python train.py --d_expert=224 --activation="swiglu" --normalize_top_k=false --init_std_router=0.026 --lr_router=0.000554 --norm="rmsnorm" --optimizer="soap_variant" --dataset="wikipedia_en"
Below are experts of layer 5 (counted from 0) of a mixture-of-experts language model. Rows are named router (the router's row for the expert), gate (a neuron's input weights, with its number), up (a neuron's input weights, with its number), down (a neuron's output weights, with its number) and show model dimensions 0-127. Each number is 128 + 32 x the weight over its row's rms, rounded and kept within 0 to 255. Numbers have three digits each.
Before each expert's rows: "comes before" lists some tokens at least twice as common just after its tokens as in all text; "gets" lists some tokens that make up at least twice as much of what it gets as of all text. This comes from a sample of Wikipedia text that the model never trained on. Tokens count by the router's weight.

# expert 11
comes before: "20", "19", "18", "15", "12", "17"
gets: " ", "20", "–", "19", "18", ")\n"
router:156159128150152141120137170114116102078107122102077139151095125147065174164138171127173152105129097096142170165126167153118088116113164129158239098149145173098130111109093152160125140204089101149099116145098092148109060107125113121106143081129121135137129075084145126115181109052135104137131141123121115122146116126126170136100108124162214085128147111088140090189138124203111094185190
gate0:152090111123158116119138148126062109070142183176125120123136135116108121153110104132137134149110135200116122158127155133125088160094113131144120113220096124080148162153148105167120055140157057107096146132108149119105159061168161153183118076079157161130115106134077122139133122096094039132065095108152104155087146088105151154057144170138166144156089169135135088182111098123106143096171
up0:150113154162112088171143095174093149160106096153150132105185117165177108075142159150090128060130087126103155038154105177183140097111152107087142149118081111109123100127148077177054168131091100102111132144143103112120149147175164140210162098177091155093153118116171130111092079157112150181071103100150176167151139134140105156123163147101134144113129102096085131118070128172111133138155
down0:147148100100074170164191163144168165118106090133165046203154146120105129099059140115132188114127144113161182187099156125111140128143148097177124116107127131157107100147142131106177134145128158176165118112108175197125116205103130170110128183147109115108073107143120142088090122127133154152153137157092108168155113132098079108195096119082075134087093133057171126123157111140150156108111
gate1:093152082155132096119092153159080116089086147057124150113102139115169126138163146109100129126178112132117180188135117110165077143096069098137086164158176105116163056114142108068112069135207092105149111137150150113089093125110134120110179111118139066093122136100133110160128134086107157194134134099145129150113156071153063121181070075121155106148111147065158164166145090107136163125138
up1:140175107125105103206151077120082174090158164047150195137121114119151093102218131155091127111110156193068083187133106127130140146155090084084145168115100145179134094155075180113161110113182079138161109141176138111181110122112094111104183145122115095142144107118154142207105140135104176125101135089085133136131145066098137099101113108130139114124126144113125138158120131098164107152114
down1:151108116043045108159150058120115130148107121148150154118087104087080078124136150113139153118122097134112112131098130178138115131164127146115165157130139144122084143116134141137126099154133126118116109147121157106106198123152123051123158162123184179097129092116087130121152190136108031027104178147105118110114121123180133132165089140136099113174093157130133129179152091182136125186061
gate2:132151197093144179159160079163147151161094139160176155161159083143142120136185122144154147155164080073189108107083080121112153114166138142136187160154151097127156166098084152142148061127114114142121145132156127132139103112159112185153122147216200082174149126108109159173142153149136148139137148125140107111129152099187166174112072135109148083169114145125128091184069150114159148127184
up2:116162198089086141135199088139100135136171154141113146105170073141131119155151162180145105142155137114153107109101106131096155141152126101165159138171103101126134087120073181136091085152098101133139152152124173161120107102157112139128177130210160064184178104088092166111165114180137127145120151101158126152118107132168090211106124116065125099156091164136136061193092136150152127142181
down2:090071143137140120085103129088120155152112147086084136129119146149077080140112149153103125078183089110126170098110162113104131120080199155112137169202160112140176124082101111066083111152103115120024108158155105097168141116114144161137150129101087099140066160117113128149060141117101100155147136114160133131148186178153126137137119107137113156133143111174128140055180165154129176144055
gate3:168143099118103083083168144074128123158180120155174074105130128143124148164141112093140166105098158145077094106115185108178150090139170155065143168126173148085115102144064084125163122111114152090135137168157083177158095143075150114124154096133216136137133086134159126132137103121083139148183124183151050095190149130103174064066097107136121136094142095113098124114117124143134091131153
up3:056196170137074153165086101119101142127086090071093137135145107144128106178114228187079158136134136085129137126123159154123153096113160108169166136139142130144111063112124143112172158141117096160082117129123083114121136112114118183087102157146090091143180116161112100142135111165118096122092164088076162152109099145215113172091104120078160108200145153142113153171089097121111109143137
down3:114148073073148128139107141159084165100102088130089143123116109057130112169094091127111162123129122082079142164184128154128148054117095085165127091125143127156099101120149189090134100105143153095181119154066181104148121169125169133063089186127105119134130101132109141110139132192144144152118122150086140115127117170086159137150031046144153162121087124090105113131106100074130082084126
gate4:121108111100112159200110104111090131123114211114119199126122105130059148172176137174116106176111101111135134166126159119095119181137104165147106147142190131131118141098159136114177108202096137112129183092162119093127146126152102111098095134141121131088153119154121151145171165155070213149163119128128152151131157130101095139085070125096077140158037085145124098183133163152100168091089
up4:121104174139087126122125132130177161151104072132134046169126127116135139125122162134172163063108083097104091078155133110135146135109138098113144137076164114091193114163113141209112175149125073151141181112072154118111154117137128116104103115097198131162168118156189164136132057110215081132136095148104122111103095139131177108111174129191131105152147172126129077142123079163168110109145
down4:092095153133149091142165156138133140029142169142132062026168143142086111108130149185069128161103136090113147148067133095104145105115138120108156139107192190089119135146134188066122100116107121090118115122108164184156137117068131156188147092140176116147147144147112187133085125145119152162125082156055127099089107086129151156122106116087148147165140108134156082158108152120101120139118
gate5:100123109097163114090174071082109146077106151125130159156106078116052122114136135068075143128163140136087130170102145094173131196153077119115105119077124144081133102099166095120105126101118110132094143139145105112137120111078115149140151143112135168084152124052124114120106143051101137144142235178185092128115140088100186137126133078133183183179132114082127113124087136152102113136100
up5:161092095111143152082140152124112089126132171135118077126104113104118117079168163137157187137094119125172161121166120155152063170141146070171185116135164106079189125122183157095141137139088098145114115173110090057123092121102087083112132142095143154077140161078137117096117126153101134149145116130103179094078149171122202134148124097100177122172177132213127110080134145179091159162141
down5:143211100145125102146157168173150116158133087094119144126144128124125158115057124153136055072127144131103074089154210151162112057164119166136120143133148102155156125084099156162154140151119134123121125040125135135134026121094125141140145113084143124092098126182143116141160124156059128126092146102122125145093083094106134087123086150124161090162155115177118116080200155115106130150179
gate6:090128043128105078118153127151176132142158206097131134158083095138032087135155127172153138146106131102133123102157098132108135094122111191077172180121148125186174069127102110139142142095099114107148123134076124102130180160143141122181104104155211139123129087090137171182125137183102138069137120154108093135121135167152067107139111163067133133150112144106107153146131141109091165081107
up6:080120117088092160132079136124117171139143095148098095150138166165098148107116174148115090181144106164165086135106174109100104087179125158154102127056122130165075120128167153189118120119095106076104127121187126101124102154155156133135124137105126095193130119197124078105153142123129161156133202028143142060169149074135151126132097129122145089127112134127101163086089110114135059181160
down6:132138128132161122122168128182202109157133125117130106139149135118097114130124098087108140117085133137110155149134115122146084087129107155147097071137138141130159107169148080069153179095135173159129106138145172161133000167152136050122107139102128121113123077112063115155146161143116128108110184179115113125145140124139104167121160100095150128133081118124164093090157099128107150141088